Weights of a small mixture-of-experts language model, trained from scratch on English Wikipedia.
Size: 12 layers, width 160, 21.9M parameters.
Experts: 96 experts in each of 12 layers, a sigmoid router, a shared expert of 64 neurons.
Training: a variant of SOAP for the experts, 5182 steps.
Below are experts of layer 7 (counted from 0) of a mixture-of-experts language model. Rows are named router (the router's row for the expert) and show model dimensions 0-79. Each number is 128 + 24 x the weight over its row's rms, rounded and kept within 0 to 255. Numbers have three digits each.
After each expert's rows: "mostly gets" lists some tokens that are sent to it at least half of the time. This comes from a sample of Wikipedia text that the model never trained on.

# expert 4
router:158157131106155096113089124137131134117134120145135142142118151117132112125112114114148143131128129084151150115146149121138161112122135131128106124157128128098141108097140121169144127130096138134108110056106150076084105169131088126099149122
mostly gets: " Sl", "AA", "⁄", "irc", " flu", " Cre"

# expert 14
router:127156139187176099115118096089141113138135143157128089125134089153144136115124116117141133104126137106131180147142137158098096123094121160104108129159088099125129157067136162140147112169093121125081117093112143110151145127082121133090140157
mostly gets: " War", "row", " century", " Force", "wood", "w"

# expert 93
router:140098137140148104114122103131211064124132124126133100122129158129111128123144128127142129105056127089117101166122134150138139133089166126117121124125127139121127121086127155103135125110105157088098126108144103134135144151114130113123143142
mostly gets: " open", " conf", " exc", " un", " similar", " difficult"

# expert 44
router:144115111149164118104115075127152127145155162129156098136098103131144152140128139118116119129109131130115148161156145137055122191130142140138105099126077126071086143114100153134136132124123142125098162104157124095093141152119144082065149158
mostly gets: "ional", "atic", "idae", "tic", "ological", "cio"

# expert 43
router:127117149141142108130113106112153121114157122134109142156115164180162128144112084129096130111104137125145098152163150134128176152120169140146131111139127138105130109103139133123137127119122115094081117099114123111148127126093134131085136136
mostly gets: " but", "\n\n", " However", " while", "=", "."

# expert 89
router:180126114102159121090111106107105150106150118142125150134133151133126142156136119116154137164111096090124117169157105170120150111122125112125128131106121115127139121119146132155163139162092156098120145110081150048150175162113119114093150152
mostly gets: " east", " ±", " +", " —", " −", " south"

# expert 16
router:156116142169129102118101145109152138082158132113121128150136137147129150129140088142121102108098092098102107114170132076117135117081123155127149121127111079120156115128106143140158094122087105109141172117099158097164150179115118133096126143
mostly gets: " 2008", " 2012", " 2014", " 2013", " 2015", " 2020"

# expert 34
router:183138136158206129116073139133110103101126121155165137124126105144125147135135109128106132136115139120124152124176164127097157169133120125130114127180122096127151104125103133167125131143137115108138156070081123057125109137112117107086122140
mostly gets: "_", "X", " FC", " '", " MF", "Q"

# expert 21
router:168154146130139096128120096110165108135114099156117162157099171117132140096165133142132119136127110115142120114164162149170133135102125111162114091146106140141094110107181124106129149142108129109093111112147143079115162158120095123099088142
mostly gets: " Succeeded", " Preceded", " •", " Apps", " Born", " Directed"

# expert 11
router:132128109139168075111121137104114123125109091158088112179126149133115161160133106117100076117120126152101149126147107078146134148110123108149112110124123121134132122112131144155108158136121149157120115107127155114116126176094134114084121153
mostly gets: " 2021", " 2016", " 2015", " 2019", " 2005", " 2011"

# expert 70
router:124102149123181130122064110103156140089176130136119142167125147163140106138072119129165147120070093087145139145153125109150135148090096099140119130144134097096122121083133159139144123121087183112115136107098183114137184139104099119107132121
mostly gets: " coach", " manager", " leader", " player", " footballer", " president"

# expert 35
router:106131125091175099089129124083133119118148146155076147154160105123153140120113125118114148137104141116120130145163110139102142117127141096125113123189093166138130107080152121168194138147095166092118098116137139102111136148120096107125165145
mostly gets: "|", "(", " (", " UTC", "NH", "From"

# expert 9
router:157166125104165101114118136076133126104128107121168120117155130134180165123115092143117121145113104075165152173156138131094156132143123104152133147109129098132154132103152150152155105105141155091123137106107148087139094175136119074100128155
mostly gets: " 32", " 35", " 42", " 34", " 33", " 50"

# expert 48
router:170087111101139118088136140115181112127161145120101152170135168124137145147139154114120102147117120074115168147156115111105126171116117153133136122136120135113149130112132121149170148179138161101106138128155143140132144156139086087081119168
mostly gets: " Total", " Position", " Genus", " Website", " Label", " Genre"

# expert 92
router:124111161116137122116124143130160091103159169118138101177113122130146108125149073133121088095107103086133142150188098113115110202087171155137140127184118131121111157103150134124146106110122119118125123117068098111130094131110129113098163133
mostly gets: " used", " released", " began", " found", " made", " known"

# expert 81
router:147129150111145097074131116111181126116129114122120099156118137130178118150154144133133125132091120102128140137204124109129119152129134166125126127130073150139103115110163149107141126122133140102087144112096098085092126162140075102058121151
mostly gets: " =", " JPL", " details", "Career", " moved", " released"

# expert 24
router:144124109096150115089106115098120067114136144125089091153121115111149138135123109061109127136114099112148111179164127113103186154117110088110137131152136129092116116088155139170145109111071129111121113107146151114151154124130131103097164148
mostly gets: "|", " |", " UTC", "″"

# expert 69
router:134136149168194119117105066071127117132133177149143123141142135148163111155118121134143118089087094129114108111139153150115175184101164158150113132168113106077117135122145148115139135118128128086074135092109112112127117131122127060087141151
mostly gets: " Institute", " City", " County", " Association", " Award", " Railway"

# expert 38
router:159123096135129090120117122113156131116159120136140131171121161126123142114117124131143086131085134089142110125131129088102149112086152087142146130161114107123131140126128135145110143155090166100120165131162096112142132159096137150094131158
mostly gets: " can", " could", "ora", " must", " Alex", "Japanese"

# expert 45
router:157120113144136108081117112056144134079176113141108132129131146138121122111085132142162098090124074074138145142143115133122107165094155071100145121114095117093123134106118143167152140128124118112117175114128153102146158140083137103097147175
mostly gets: "ora", "ona", "elli", "itive", "uri", "ency"

# expert 12
router:177135153146137098091103089096127105121150118167099122149130155143163127156119100126088134122132128123152135122165143162112141157110150130181115128122118118106118105076139128119171155147101153114123109115136160099142119130108092047088111132
mostly gets: " War", " Corps", " Republic", " |", " Senate", " Army"

# expert 51
router:132135135116114107092080126097169113084156148133125124160104110112139128149161120137126115107112094075104167147191108157112161142090115126136080111139127150137139140128181162135127108105122154105124111093121117140078145147135105130120142151
mostly gets: " all", " some", " most", " are", " more", " many"

# expert 37
router:150078127134142115113101134113129116100160120133112149152134148133095121120135104114123087078103065132089134127148114183128136145103153144148112132140105109098131160128122116134152142102106156087124129110133141101138151145161096096115162168
mostly gets: " American", " British", " Indian", " European", " local", " national"

# expert 19
router:150121155169147109127100075098131113129121076136163139134151129124130139114111107122139104126102084100091129144125089141142138149117119147107130119150137130126119126130136166160149107128109113095108123076118125098120180161122122100086132151
mostly gets: " film", " Film", " movie", "!", "tra", " actress"

# expert 86
router:122150130140113134095105063130173107129111106108099124138094155162149145128104130097126136112102114120124157166156122173095123149119133112116105134140101109099116148083122138170154116139145116105081105119135124106118135115103132099106168157
mostly gets: "ast", " dist", "rib", "iber", "umb", " learn"

# expert 75
router:162086134108123078087129142105149142108108122155142116139103128112150140158141114113108065106107131112133149115140102109122174124052134152118121122171136097152163137129173158138134133164106176095115113113127128090107148149118119124128140168
mostly gets: "See", "Rec", "Pre", " taken", "Ar", " abs"

# expert 20
router:093124125116144122051110126096147099143134156173109076148149127133120142135132130131130083144122126121140124130128107141170158141089124137127150109119128159136135110121144144149138133177124107061097135116159148097132141154129111106110154143
mostly gets: " Preceded", " Succeeded", " Coordinates", " Died", " Phylum", " •"

# expert 84
router:148099116156166105121074098136150085120145121161157121146146138127157138112136087108129100148136100116126111124131122083108143127135150158145121140111103132093121151112168130165175097156061120114095118110106128115082130139122155132099134170
mostly gets: "kh", " Hel", " Kur", "ić", " According", " Kam"

# expert 55
router:155114128114129114111090109079107141146154133121176117130130120131136134117138069117111082108121075125097135152153166126105137173120104117113118119160086117114136137113146151110147141125058152130106156119104130120126112125127140120057152148
mostly gets: "ō", " Ko", " Ka", " Ken", "н", "berg"

# expert 87
router:125126132125168096096080104138194120133127132147147103143133131115087126131106140139127112129093062096154139164145127153115140150122171093145134159152095113123169154094112144098153091139090107083098154091159134119089144170105125126130122131
mostly gets: " non", " acc", " bi", " top", " opp", " semi"

# expert 68
router:127102117130125097099113110093133147144136141149136117150158118138127145121156117102110095131110112128167178150138114111125141149151141121106125143150117088070122177117157161137132106114110131105086144104127133128127144133098131140124136151
mostly gets: " with", " between", " against", " including", " about", " after"

# expert 66
router:112127145172138121114098118071148132091147146153153085154141125109127116130128101112099142117081073118149151141120102106166138141113155104122108143171112104094114163095154167124146111109125186113085191109129153119129145147106121104124120143
mostly gets: " including", " with", " when", " are", " include", " were"

# expert 3
router:138108113159170121107106088114119101118094157129115084146118106125125121122123074104115125104141101124133174135130161142140143125125127139140147137112101124141104140127179133157144122102074152125116102105153154089091130139083149125051140153
mostly gets: " himself", "el", " did", " That", " wanted", " Wa"

# expert 63
router:154129156148138094136106106113131121112132127153113126140140121142142114123092049077150137116115102090114148131149140128095125176099140094115142135174086115122149127107149124127140128155065160138111140091120134129133143149101141096122141137
mostly gets: " George", " David", " Van", " Os", " Ko", " Hu"

# expert 61
router:158145158140178106027079091144186135083137130127149129153109151146144104157095114129125119127102127094113147146199156102123122160117124130152163155139116132128123155121129191122137095156114147127099161095116125118113146125082114094122130159
mostly gets: " series", " game", " area", " player", " system", " members"

# expert 22
router:134131132140101102141089120125136124080128102162136149113119132156149121163139102119113119143102104095150114144124118145113165182093123103140126168141101129123148088115146146135138107185094189120117123091117116101128167161097132131114139138
mostly gets: " s", " l", " o", " n", " la", " t"

# expert 0
router:115148130144135084140093119135132123072128102167131142131124115146142137149160063100093099127072128098131135139136142152098136163094117083127149123167092120142152136117130166123151131175114167106094145090120093130084125156117112134125124132
mostly gets: " t", " s", " p", " g", " l", " st"

# expert 1
router:150139140166135108097112085130132108120150140167124099155128136111117145125158080120089106074100102134138141136145145165106186158123156108166104146169124097126074143097163163096138132144105130111106112108123130060127119113106134074086161148
mostly gets: " |", " -", " Railway", "\n   ", " –", "\n "

# expert 85
router:145109140099124113080116138109160110112146112159120129123118136140166149166153118088115081140091131131136139143111144133107185129103122143114154119135128098130160110114172158140157133185064192102096147109088154117104140145104095141124141192
mostly gets: "Career", "See", "De", " JPL", "History", " Binomial"

# expert 8
router:136137135139137100116074113075126087116143171146131129147118157116142142137153066115096091132098096132103127117134133134097153128081155174167119160119100120120121141117160147129128130178135126101120116130132128115114108135095144121108123157
mostly gets: " You", " Best", " Life", " Night", " Love", " Future"

# expert 79
router:167144119124108105128112078108131094113115130153187139146087131166131120153126091094096118104101116099129150141138159137087145142095138088141141106170099103125120127092112126111136156137084155125072129091106152138132141139118137113108181147
mostly gets: " ass", " Ven", " Ind", " Pal", " Bh", " mar"

# expert 54
router:149107117106113093098128108091128109141120133147117135134143166121145177147131144122117111153103120127115162129132085100112121120096110137136123155154134127112162110102157130146165085174120165115124142130151115117122136167130121115119125157
mostly gets: " Position", " Genus", " Website", " Genre", " Died", "Scientific"

# expert 88
router:146131139130129109121129107117150124134139122124137138125134134166119115136107104105136120102072128078137154148160125139090153146119113111143104149163091120114110117069158151139139121125126161093097103105139107136128140140108119079115173139
mostly gets: " un", " res", " exp", " ass", " ex", " dis"

# expert 6
router:118114119130157117111140120110132108067140145126110134122161107136144147130112106074133132084120090141108139155194151128138158135098145103126085124138140122112133116113143128154166145115112140123129121115135127130119123148124121133118135151
mostly gets: " where", " Coordinates", " Website", " When", " Died", " Phylum"

# expert 73
router:127128111145178133079114089121154094129150151115109100148139149164147117102104052077151156139120094142107158151163154127100140141140145141120116159150092114102172151109145147164124112106090113115107138122110110061122125113113156106089141146
mostly gets: "berg", "ford", "ley", "ez", "ić", "kh"

# expert 83
router:180157108131124091129105103114117089114129142147137128154142107159127109146126080083092113128098103094120133159134133128086124161100169114180149142140097108135144114115111114103141129153083160125098159094102116128132153150099137126122130142
mostly gets: " Ind", " Pal", " Ven", " exp", " Bh", " Dep"

# expert 71
router:148146153137161098072090135122168115060145131123142108144122156154134093149093130098107126123098111076099136161206136110111138139105130146119152153137119107095141158103119157126154106128114120126100138106116128114102186124108115072119139154
mostly gets: " game", " government", " town", " music", " city", " water"

# expert 25
router:168160161153131112119091105114138104105114134152089127131127134140138157140145148107092120093124113112120106128153136140099157109127168136149060151150073113131148121109134153125146141126115119092116164109122114083098132139132128105102139151
mostly gets: " \"", " '", " (", " British", " American", "American"

# expert 65
router:132158155123129112088130118117139155087148139135134142176139121143137103159117151128126131122104125092103171145172120127114125159096125123177137169152130118100103142130124150139164110114119144094110120084098125140112165180124083087097123172
mostly gets: " many", " several", " members", " those", " are", " children"

# expert 64
router:155166111140160138088101069082109148141135143168144078132123136116164135132127080113112109101133097123087159137152174137123148186124128161126100119129091116119118127129129146105135111103103157124092144113109133109125146120113151076069151143
mostly gets: " City", " Park", "berg", " Island", "ville", " York"

# expert 40
router:153120144134149133108104130074138112114108107150093131131110153157153128146107077117113118159098123133129128169148133134120190137127142156129137108119135111126135110104169120138149089145127118099110108098090138098130113126132099091049115142
mostly gets: ")", ".", "\"", " LINEAR", "]", "}"

# expert 42
router:124138104085139077118131109128141137095130114150099061147154135114128138120102083128109137110128121140151146136145119119113118121095128126132119137117101145130154155129162166153108130171071155147125145086143160095107124148109119121106132142
mostly gets: " John", " Alex", " William", " MF", " David", " Eric"

# expert 53
router:117128170155142113101113118085139115110172115126130055161149127134101133152125086093116127080103119092150152130165128145137124111096143095118085152146135119134132132093201156159160140110098172118122156084106115128128121120102135134119198162
mostly gets: " were", " been", " be", " When", " was", "After"

# expert 74
router:134143112103161097117083105110123108146146114187104076137120122152152156125124101147154143130108088138133143133146129119104141171086134158118141172151117111134124129143183190159140123137127125122092161091086133104137168119098124135080151166
mostly gets: "ley", " built", "ker", "ford", "l", "z"

# expert 28
router:148110120112117119083125101114121110095150137156104086121128133150121143119148110126142120077085052129110127139146125128111126164108168150116156149148110133123130166115121141131129098099118107131113157100101134077143135136135133090075174158
mostly gets: ")", " Japanese", " French", " English", " Italian", " Greek"

# expert 13
router:162119172139147096134120075122146120146177103163162114178118095133131141128134127092117105170102132108146123161135122147091140145116157087135109123122110128137150138123154166160143150151127126116096175106128089094153153179082117098106125138
mostly gets: " However", " stra", "tra", " There", " however", "Pl"

# expert 46
router:132123159104145099087100135123130099087140145154089084137119129167151166129125127075097118089090094108131100144143118131101131126142149088129138149165124137143111107099156125151160156155106129119109155121114119119098137137129130146102154156
mostly gets: " \"", "\n\n", " (", "(", " '", " ["

# expert 67
router:167153126123143115112106091125115138123148107164083138127101117151161145132102066097159120117132122101146128160179167147079120163107129130128130128171080119124172128119152140136155123142128144123107138110129115104118147160118142083092147141
mostly gets: " University", " Mc", " George", " William", " David", " James"

# expert 58
router:135136134126138096115114122085116105102130112127127086151152148118136130189119097119113081076080097113144160132121149155120161120127141126140114140141124070122146103074152126127142108102098132119123147106092121087142121149141144139105189161
mostly gets: "born", "aged", " southern", " 19th", " northern", " western"

# expert 36
router:144109146098133142135076108141137110135105144133095155210108138155099137187135129085164100098136122117144152139158125106142136122119153130119107168123101108080082145097172158125153132115093134090115134112087137082121133132123127128119113156
mostly gets: " in", " during", " In", "In", " During", " founded"

# expert 57
router:172113103127154091103101077113130107090153156152141097137123145106152150172121124101120075108116096083074143152174148130087143124120124124140164136110121107101159156119131144122154106117131109133101150091119141146114150136131106102083129159
mostly gets: " building", " government", " city", " state", " County", " land"

# expert 27
router:102155088107124128124114123121121096094093158143154111179120161173133164157146131085152081131110132127114174135130127129113129147117142106166127155149130105132151118089135161127118145134105120154088123087092162103142121144102110086111151143
mostly gets: " September", " November", " July", " January", " April", " June"

# expert 80
router:175148109135175132133110109112161091124130133161123076132127114159165114139112103121093110137139128121121145156133179165102195125082121109162098133154111123096131125113134139154090160146123161098100137116121104114138167174116103143101151163
mostly gets: " imp", "anc", "List", " Imp", " prop", " Ut"

# expert 78
router:178112124099116063098101088116135108140121153145097143120111155107148144137154118111094108107097127111123164142115120147125162148076133137120151131147116099124173122112143171127138117133108161082105151125117145118136112153091116131105135161
mostly gets: " right", " open", " able", " mer", "fect", "Ar"

# expert 18
router:126096149121145105099124118143125121121104118147160067132142135116141163152156105113103094069130136136120158133118109152136137128079126092169164137129113128135113155112099153144149095167097128096107122112123138077098124128128131108120170153
mostly gets: ":", "′", " •", " :", " Phylum", " titled"

# expert 39
router:176124111114167120096092156114148143117155110139134127136138114155180128123100117131148120095106050138156144142138112126120121156102162083161117121204087131098124140129121136143131106115098130118097151109104131112161122155083130092081160157
mostly gets: "ti", "ci", "ini", "ni", "gi", "xi"

# expert 30
router:135110122109171121102074126085132150094116124112154114113170141151142147118135077109137117167112134142165127165156128148098174123107097132127116118125108082159105126103112167141134144130116148085106102077082140089142103142086129109068148151
mostly gets: "3", "8", "1", "7", "6", "4"

# expert 49
router:148134106124126100136103081122130108088132130183099108137130106118115115127094062076119136132124126118112120132143123128116132139087143088155162142131105121113162145126153113144132159158073148137124112095138160116137144174098169121141123126
mostly gets: " Van", " Ko", " Hu", " George", " Os", " Bob"

# expert 94
router:170103106118109098120110099137121130117136144129073133147108117114136111128161117062103119151101102110142113163139113131099136128120147152134150154119107129132150102090109126143114142119111156104124143092115134112133142184110098170117127149
mostly gets: " syn", " JPL", "Career", " exp", "History", " Ven"

# expert 10
router:122162124169155123105102122114139099132112166147132100162124134131153129123120078146161133110120113147086168132148141110141156143103146115108105132146123121139149130113131149142120125109096126122111113102087124085108127153098125140054144137
mostly gets: " Prix", " Life", "gers", " You", " Love", " Albums"

# expert 62
router:139163112124166097055087107152166145097146147155111130150113147102113147167118112148122127113105094096128108196157142124103147147122138148160143129141099161139175125085135154109128127163121149141102141096104124095132103151084141125141120168
mostly gets: " one", " town", " father", " species", " wife", " island"

# expert 41
router:133111086097126121116096101136121120113110156105113137173109138151120170173147150057132055123114132125156174121133114151142127127152169125153103160153111111087145156124135181141159113119100145127089101103111135092118155150102115108120134150
mostly gets: " in", "In", " during", " In", " from", " between"

# expert 82
router:146128111153135105109113090142200132122112120125107122160097157161113129121111135054141158106090108116096129130143147135137154142121109100113131123107137120105150163102139167167134120152120126100114121103135107066150163133103098118095129126
mostly gets: "pt", "ert", "ict", "act", "aster", "yp"

# expert 23
router:115152154113136103086086127156129097098101101181160132130145121137115135141134133069114079173075121093154120194150118123124173175143128086156127119114086130114108116084130193167174108148116127110102155108107122120125125158091112100111157144
mostly gets: " co", " o", " st", " e", " t", " ch"

# expert 50
router:153149104133164095107110107132175102126137111121151111136113133127162111141149122104130079127124133130108151157154132100148155132117121127113135153127125132084125172070137139132138126152105148129126133103145131097125145123124108093085092144
mostly gets: "ang", "ung", " hand", " king", " control", " flow"

# expert 76
router:141113137126160119121119150111192127131113132159111111168149101152122140138155094115114090138111103077127136155186095161125128155101136156141143126138144126088083151122148125104134140096094130115122121103068120119151106158109120120111132144
mostly gets: " up", " used", " released", " found", " began", " known"

# expert 31
router:147128136166114092115116141123147149097154139190136131166162112130119093121129101139155128143090125144112163138130118151146153165072154140151134154122086111115113094096128189125129117116104094114087144118113108105112155133103106084131141150
mostly gets: " and", " or", " &", " but", " can", " would"

# expert 90
router:153126110129155108117121119098098157129139110154121106129152134132166141121123085136129106153124123085116135130156127137099183150106131118113141142131142105127140112116122161152158134118111171132143145084095139067124151164104129068111150158
mostly gets: " —", " +", " ±", " ?", " −", " JPL"

# expert 29
router:155135134121148122098098097093123120129126111118110082143147159138137118146136098094111114142113094099135128149176114122107172164091126111112139141149143105077087136115144158148123145144060141139098115096116135099133144162105135077103138154
mostly gets: " Alex", " LINEAR", " Chris", " Chevrolet", " ESP", " GER"

# expert 17
router:161126134126150091088102146117162099128128174120136082163128102119161120106152090122159122121096134111108167161154118110128128149128161160124152096159098139136110109099186191121163113097141184128096166098134101098152103149068092113131121155
mostly gets: " that", " it", " he", " which", " this", " who"

# expert 26
router:177141120118129117085113137119174136129155126144133097114152127143153128099085143086142110096108085130147155133139118135106134134109161124164102139155079117080112131133104126160129090095101159127093153090139126115180132146106119121047135163
mostly gets: "ti", "ci", "ini", "ni", "gi", "xi"

# expert 7
router:128163133119163106071109098071129124090156167152100089166105128132125113175099078123100128160122111103094134136124153108143130132121169118132121162103109119143156148109137138151120131125098126102083119119097125103157125148077113148074167160
mostly gets: " You", " there", " There", "gers", " England", " Europe"

# expert 56
router:109119120090162125090104128142163125102147103167140142160135136159141125146091108120170134104097108109110137160197136103136142108107096113118092108132124134134133101114137123124150145127113126076114115098130151108127158143092107075129110149
mostly gets: " tournament", " average", " final", " lb", "weight", " Died"

# expert 60
router:122125133126150096091069144131114069130158130142125130130083156116104147149167098118122118120117108156128126148129120125097139176129106127178086129139128100125094150111171166132121175113100132118120152137133162096166152155103103102151128153
mostly gets: " the", " The", " his", "The", " their", " its"

# expert 15
router:143155117108128103072127132113131119119108130131170123136152137148173172131176144115103107131127131107124140151147106137139170168129146082140148095092142088136137135122117120144135136158138128095105132112109158098111113136132115094095166154
mostly gets: "°", "′", "″", " km", " MPC", " mm"

# expert 59
router:127173136126137103136109123138164113085123101145147103102134126119149129119141110137128096133134128097107103118144155120160156147123139103121158147164130125119149145092190155164111104141103125080108154090115125075069139149123076130095139139
mostly gets: " sound", " This", " child", " water", "ock", "ick"

# expert 5
router:142112147107128119089114093109117106150131120139118050116141162132086114174136119109102103114131128125148125151117099134142138163111110116143162135132115144130113102114127177154199102147118109096108128115141146087107129128120132128108166124
mostly gets: ":", " •", " Phylum", " :", " titled", " called"

# expert 2
router:163155110120118094100113127098145116095129166130137116124141129143175179118130109129129123143120140065160142146145154102106191152112136096117135151126138126151165140117137158115133141115129174090112128105125153092106140191129115113084143141
mostly gets: " 32", " 42", " 35", " 34", " 37", " 50"

# expert 72
router:142157141156184106126099114129170095165135119123123121126102136141117124134168155117128109132095111087165153132125108113124154113149133106110130170153135120088146124103129118162138132134116101128105144088080107085113129138085089113101138139
mostly gets: "rib", " Binomial", "rif", "ript", " co", " lower"

# expert 95
router:129136129146179091101113122083137127143166159156113126145085157160111126146119132104130113123112088106154105152171153157130148148093135139170133151164138099105129106102161157151201165137115110061113124112169133084139129140147134115096139138
mostly gets: " inter", "\n", "\n ", " non", " Inter", " pre"

# expert 32
router:112139081111135113114121134134127142120156135166127157154121115100134137145138143124119091140110126147094162136113143145139128117133144125192104159123117104123164089101139173148121088144090134120122165112119138094126123164076077098101160161
mostly gets: " January", " June", " July", " September", " December", " March"

# expert 52
router:112111156121129118092056146147123086139160117133123143148086148104121135158140095109119099100104105134142127185155145125104128147089114148145099140141129131125105135094170144147132164100114150112122153126133161059135123148104099115149123155
mostly gets: " the", " his", " The", "The", " their", " its"

# expert 77
router:127157153131128111132087135121167132143126126119089107149099104129125124162124133122104094135085105064165130158154100150113212123118142110128114106155104107126125109064123190115133120129128134113120142112119134133105155170116112104123135156
mostly gets: " co", " un", " res", " re", " inter", " cl"

# expert 33
router:158161146163116118123111141081153132100171147172117152166136123099148157160090119150102138105116117126146142123135143138124138145075154155149108169113097107134108100106144133125141110133101092104102154123141095084116134138110109095125175156
mostly gets: " and", " or", " but", " &", " they", " They"

# expert 47
router:116112143111162114107113132136152146104116137126122094155100133140169108152119143102131126116123097128109122138160150107084111147133175121149126114134095141135105107098144115127144147099114111087087174122100111086085129134130134156085114151
mostly gets: "\n\n", "=", " During", "During", "On", "Species"

# expert 91
router:142114115138152071116128087124132113120157126125086104165125129156115137140105119080127128105082109111123116136150142095131190129106125093117145148127132054110149142082145147145162152131112144091104122103146106066143124145128134106083116131
mostly gets: "\n", "\n ", "\n     ", "\n   ", "  ", "ict"